python train.py --activation="elu" --moe_layers=[0, 1, 2, 3, 4, 5, 6, 7, 8, 9, 10] --router_score="sigmoid" --normalize_top_k=true --routed_scale=1.73 --balance_loss=0.00116 --balance_bias=true --init_std_router=0.0298 --lr_router=0.00133 --vocab_size=31748 --norm="rmsnorm" --train_tokens=257500000 --dataset="wikipedia_en"
Below are experts of layer 3 (counted from 0) of a mixture-of-experts language model. Rows are named router (the router's row for the expert) and show model dimensions 0-47. Each number is 500 + 50 x the weight over its row's rms, rounded and kept within 0 to 999. Numbers have three digits each.
After each expert's rows: a language model's description of what the expert responds to. This comes from a sample of Wikipedia text that the model never trained on.

# expert 4
router:591520460548552505445490571505568531506485560525502516434475520470462531516522587528449585519515526474451350508443615490480402547558461433445451
What it handles: Digits and word starts. Digits early in numbers, often after a space or opening digit, plus word-initial fragments like pro, Con, Ex, on, in.

# expert 43
router:486506471468565458378522581447568570504551525539448545525460542536564430515551522528531527531483599409522474565497521503496513522463501525550491
What it handles: Zeros in numbers. Mostly the digit "0" inside years, scores and table statistics, such as 2007, 000 and zero columns in tables.

# expert 13
router:514510483617540471476478546523560447446507582450426444554399468565479543587554512483455545490625535458467507494482536470477446542532490492407525
What it handles: On, to, paragraph ends. Prepositions like "on", "to", "until" before dates or places, plus sentence-final periods with blank lines before section headings.

# expert 12
router:492501520447478407429423600396556505513585601490464480434506589473533475539529489636548533527542548529494485508483529492471459484453514463426459
What it handles: Nationality and genre modifiers. Adjectives and nouns naming nationality, genre or medium after the or a, such as British, German, music, film, album, opera.

# expert 54
router:557482488460572521394464551474489488461633533519463478450455532455572545488648483536496563502570555489396479499496501532507528498611362531425543
What it handles: Place names. Country, state, city and county names, often after a comma in addresses, such as England, New York, London, Iowa, County.

# expert 3
router:480559477584442460418466543495528513403592579505361445488530542488596476553571544499406506515549538529480458578508432438565438517561379378398594
What it handles: Verb endings and participles. Main verbs and their inflected endings after a subject or auxiliary, such as released, described, ign-ores, mour-ning.

# expert 35
router:537561462552538383498506543449484470625521522455503478459409549582478532538488584506459525521471538467459477588504503446476450457525359485472440
What it handles: Colons and coordinate punctuation. Colons ending infobox labels (Retired:, Years:), plus punctuation and digits inside coordinate strings, and some relative words like which, both.

# expert 51
router:539537396439487449487468562449564537560565537452405468395515472572480529542500527519554496550477514475427500537390567494408454545537493514464498
What it handles: Foreign-name inner fragments. Middle pieces of foreign words and names, including Khmer, Chinese and Japanese script, such as Wohlf-ah-rt, Cag-li-ari, Sh, Kh.

# expert 48
router:534458420493497511432479544447511649531522544456424462428463504470479468611550595544465535613517496419508509588436541410600446462546439456476526
What it handles: Prepositions after verbs. Prepositions right after a verb or noun, such as in, to, by, from, with, as in died from disease, co-written by.

# expert 58
router:458506519577502495460406620447509552441511622453401449469427482608512504603577484543414577497563473551462477491473525484420481500521479458388556
What it handles: Months and event verbs. Month names in dates, such as December or July, and past participles like released, built, held, published, retired.

# expert 22
router:496541505515503509441447579441528524517546536435449475447381530545561496430633548528460552506588481393432458548520459540512456507491368445457519
What it handles: Space before table numbers. Bare spaces and leading 1 or 2 at the start of a number in table cells, such as years, squad numbers, scores.

# expert 14
router:562565455531551491391414584493546567497534609468449434518490494600444536588558528585448528484533533442453525472479511560494434498511544463550516
What it handles: Personal name parts. Surnames and given names in lists and tables, often after a first name, such as Singh, Grant, DiCaprio, plus closing quotes.

# expert 49
router:546506398526493503470452566455547495434489544506423496474450547558577498566548576482482442648502475519498450555492563535534443541473499463451499
What it handles: Dates and years. Month names, the spaces after them, and digits of years or days in dates, such as "February", "2018", "1885".

# expert 31
router:458482460542432510471517574364498514492529523472419429468538494543548579599562484488417510549517509523411489560540532426486487507474537483438408
What it handles: Auxiliary and linking verbs. Forms of be and have, "that", "who" and commas right after a sentence subject in prose, such as "was", "has", "are".

# expert 53
router:538539487506531456548464526468530436502557539468494437501489524535481567467485427509472602432487511501517505579455587506476453440551461479455507
What it handles: Table cell symbols. Short symbols and codes inside wiki tables, e.g. closing parentheses, dashes, N/A, minus signs, position codes MF, FW, DF.

# expert 27
router:514474457469601428495524496427547511499507550420475443469462509507515514503620534526547578567447613439448390477510543532514398542547452485497549
What it handles: Year digits, possessive 's. Inner digits of years such as the 0 in 2005 or 2019, and possessive or contracted 's, as in harm's, she's.

# expert 0
router:563515491633566397436422564449538580503453563475418489498387462497518514547534579564463561555527513501483488571532477451502522576459384420457593
What it handles: Digits and motion verbs. Digits inside years and numbers, like 19'1'7 and 52'2', plus verbs of movement or origin such as moved, came, comes, brought.

# expert 2
router:552487421545571528416466569440538551501498546457470359501477565566468535477512587558424509481512486485451518571539549463578498489519505426445491
What it handles: Foreign name syllables. Short word pieces inside non-English names and Romance words, plus particles like de, La, Le, and hyphens.

# expert 36
router:434508457472567438519495564434559472528610536411496481438470557592568577514526509518518464511587613445413500564475540503443515458519510503479525
What it handles: Institution name words. Words and acronym pieces in names of organizations and governments, such as Institute, Society, Congress, Company, Senate, SDC.

# expert 57
router:489542440490494474364446520448534516552595522404482428439534590534547512540492505528518532481552579483454430529534539541481491491497478445465496
What it handles: Proper name openers. First piece of a capitalized proper noun in names of places, people or organizations, such as Black Caucus, Hawk-wind, Lang-one, Monterey.

# expert 10
router:526512497529505567455482522390579486562540575485491481475437546542487508538568527530564512557509534451372475635513575490537386573522484423539565
What it handles: Suffixes and modifiers. Word-final suffixes such as -ing, -ation, -er, plus commas, semicolons, and spatial words like around, outside, up.

# expert 26
router:429441445489527483457437527388573503467561584471519472456472488497602523566485547581502577531532502437511447583443452556593474485555514475482457
What it handles: Person and role nouns. Nouns for people, titles and groups after the, a, his or 's, such as man, player, member, President, King.

# expert 63
router:512613506565497479466427536527506542535635528494453480513507554460456539566570533580511585471511555491439509533473462474510422475551531427472476
What it handles: Copulas and articles. Forms of be and become, plus as and the article a after them, such as is a, as a result, has been part.

# expert 9
router:547483503519497465456550570506555568510559554478437501473507510545463555553512560479517515479590538480522390531499595520497433456525538451498483
What it handles: Title and name openers. First pieces of words opening quoted song titles, surnames or foreign phrases, such as "Here We Are", Fitz-patrick, Un-ified.

# expert 29
router:502539457479480500441439582457554489536530581501450472484428502601575518594500503549513577532538473469458532515443610575498443478506510492454472
What it handles: Sports competition terms. Nouns about contests and results in sports and election articles, e.g. Championship, Cup, titles, Grand Prix, season, election, silver.

# expert 56
router:437516501519552501486478558485604568480506533426500461466402468453521509537639501585529516473476531466429447576521555502503372461510465499456556
What it handles: Academic lists and topics. List connectors like and, including, such, and scholarly nouns and suffixes like research, studies, -ology, -ations in heading-like contexts.

# expert 52
router:508476491526484524438476515518590537510546557527477466461486451535492546473525508597533540582530548524458434592483522468541474491561442397486531
What it handles: Table column separators. Mid-row pipe separators between table cells, plus semicolon list separators like —; and ); in citation and results lists.

# expert 41
router:515517463513579569434463571520556454475598565445432495394422436494502493532543554528468561543474472463442544568415494571525392525466487417471556
What it handles: Prepositions after heads. Prepositions and linking words after a noun or verb phrase, e.g. in, for, with, to, vs, plus family in species stubs.

# expert 37
router:513566406515513452483507512424580571555586569463475406498439559517523534534497523624449593484533509457532497534496490473579480515471455426431430
What it handles: Biography and topic nouns. Content nouns after possessives or articles in biographies and history, such as "war", "career", "death", "service", "located".

# expert 44
router:537552450523545488446479538444531515475626553539537438483429503428532524572475494487532493568556557489466348536504519554526490524575357480469471
What it handles: After in and dates. Words and year digits right after in or the, as in "in order", "in addition", "in 1944", plus spaces before years.

# expert 23
router:487555500513562423490450517424564526561537484494439546534312523569587569549553522507481509550508477355521503471450475460537428563545503490450458
What it handles: Digits in long numbers. Middle and final digits inside multi-digit numbers such as populations, coordinates, IDs and postal codes, plus units like °N, ft, sq.

# expert 45
router:506537568570452493485474494517505500573570595455471522507470486485514514449548507605445554472525525428477345468480561403520361493565504482478507
What it handles: Sentence-initial prepositions. First word of a sentence or paragraph, mostly In, On, After, At, During, However, and also A or An.

# expert 38
router:539514520482530543417461541458506476515591537465411463447474545556508452541528461524461569447482516466445522537477615524499436500541467491427602
What it handles: Sports names and nations. Team, league and competition words and three-letter country codes in sports text and tables, such as Racing, ARG, Europa, Open.

# expert 5
router:468500438565543451389482553437580542508510524459483522446415487485567473526551621498495583433538536425407539591448508396552490536507444487515511
What it handles: Of and small numerals. The word of after nouns (age of, first of, Round of), other relative/question words like which, what, whom, plus single digits in score tables.

# expert 16
router:345579450513504549528498520472488498558505499496493448455522535537524564505529469583434580597495527406472498530456538506558456482532541495428512
What it handles: Nouns after "the". Words right after the or a, such as first, use, only, largest, example, latter, often followed by of.

# expert 33
router:485484449534519504482492523381536562544549542489480459472352585541589487573557509504390529506540507460441477476511471521488456527541397428511431
What it handles: Table and list separators. Pipe separators in wiki tables such as "Total votes |", plus list dashes, colons, semicolons and line breaks in list entries.

# expert 7
router:548592493562538452461441505454532549485557500526500497499452541591587606591466503608497615516579540496536429547482562503524463607555433504504516
What it handles: Closing brackets, quote marks. Closing parentheses, brackets and quote marks after glosses, plus adjectives after articles in prose, such as ")", "”", "new", "local".

# expert 19
router:443521509599525453386474500462564557560552538419453460509481475562500473485570510576522515490527541483381416499443626531542382433476459426455548
What it handles: Ordinals and ranks. Ordinal words and suffixes such as "second", "third", "th", "rd", used for places, editions, centuries and rankings.

# expert 55
router:562551444565524440481402525474518495515630565490476467479427554494575421533500499552539542488551528479447506479481582500520438498489487464461528
What it handles: Table and section headers. Year-range dashes in career tables and header words in infoboxes and sections, such as "Apps", "Goals", "chronology", "Plot".

# expert 61
router:521550498481474548528446517480512484473522491415384481471463477533486579605501535554465523537544514432453409513480523477491456504581436486534443
What it handles: Single capital letters. Single capital letters that start abbreviations, initials, gene names or math subscripts, such as "M", "A", "U", plus taxonomy names.

# expert 62
router:559488504564579429463509624517578518490609563532395501436487548461507557620524594555495465499512551475486470483505498540481486505635393387469454
What it handles: Articles and heading marks. The word the after prepositions, both/either/early, and the == or === markers that open section headings.

# expert 47
router:545503476416540437491494633378588507553521493427400548459428547530553542545630512551413505618608473460416510503477559515462491521513459422473580
What it handles: Determiners and possessives. Articles and possessive or demonstrative words opening a noun phrase, mainly the, The, his, their, its, other, these.

# expert 60
router:554510474507478442453454524399535460530523546447501470558391488381512512499602528537408528493597502547514461637466579435531427422530502379424535
What it handles: Sentence and quote openers. Opening quote marks before song titles, and sentence-initial words such as In, On, She, the, usually after a period or line break.

# expert 11
router:544514495515505525434411559433614554529581532517452504418457527449497503531542509594532599498559481461443460501495528483536372515563486450462541
What it handles: Descriptive attribute nouns. Content nouns naming attributes or categories, often infobox field labels before a colon, e.g. Website, Genus, Coordinates, species, Rank, wavelength.

# expert 15
router:500558461461537515491431557510550623543542502499459491445542533454465496515603607557513513543553649473494463509522523523569481478548514481494526
What it handles: Opening brackets, table blanks. Opening parentheses or brackets after a name or in tables, such as (Ennahda), (NMSH), plus blank cells in table rows.

# expert 39
router:409486504448593493450410663372523450506551520446452442467460545489514515563546463599557583506516536472408485525486550468420499580489415486482466
What it handles: Plural and name endings. Final pieces of plural nouns and proper names, such as ex-ams, Reg-ions, Knights, Saints, Lions, Sox, and the family ending -idae.

# expert 6
router:530487547508519469510423522389552542527501513540492469386463541499504524582563557557579521438509568473403445535486602492516484534572461504401568
What it handles: List line breaks. Line breaks and leading dashes that begin list items in infoboxes and tables, often right after a closing parenthesis, number or semicolon.

# expert 32
router:596538444487490551453450549451521509509563541453467487441460564494501613538561532490551558514553476508429509608521561472489379532529493445477569
What it handles: Rare bytes, odd pieces. Raw non-Latin byte pieces, capital letters opening unusual names like May-lender or Milbank, and middle digits of decimal numbers in tables.

# expert 46
router:523579521657546449392473536396549538508486541457474483482432517444599471478518537530487628495543497490355419535520537424553463512531369493471489
What it handles: Articles and quantifiers. Determiners and quantity words after verbs or prepositions, such as a, an, several, many, much, significant, and of after total.

# expert 18
router:382479460468504527479479536467523547507589524496478437449432510546541553465510572551432593504462462475482453623513509464450458526534560499494533
What it handles: Table and field separators. Pipes, slashes, equals signs and dashes that separate table cells or infobox fields, as in Betis / 131 and Location: Monterrey.

# expert 59
router:516483495505544505448412564432516517504489537464476438447404535515449554559611502535465495526530552443472499505525503451534502488532498460532520
What it handles: Biography subject references. Pronouns and surnames referring to a biography's subject, e.g. he, him, she, his, and surname endings like Smith, Wilson, Crocker.

# expert 1
router:527490474528482507518437543458553579472550565492465448456533506545520495492564568602393561500544473474470463506494616587498394441524510490501526
What it handles: List and table punctuation. Punctuation and first words inside lists, tables and infoboxes, especially taxonomy boxes and award lists, such as "–", "Binomial", "Preceded".

# expert 25
router:535538395469498414549474566490562572517521569506467465489539510526539569481520523599516544620480566447493459588537453441517445454519495473466510
What it handles: Chess moves, word fragments. Digits after letters in chess notation or catalog codes, like Kd1 and C2, plus mid-word pieces of rare or accented names.

# expert 50
router:489452472465541498459450525493541516468424509530449438471513536529478500540541579454466597496610537478423467632511554440549409485651457444506507
What it handles: Modal verbs, number periods. Modals like can, may, could, should after a subject, and periods or spaces inside numbers, abbreviations and election tables.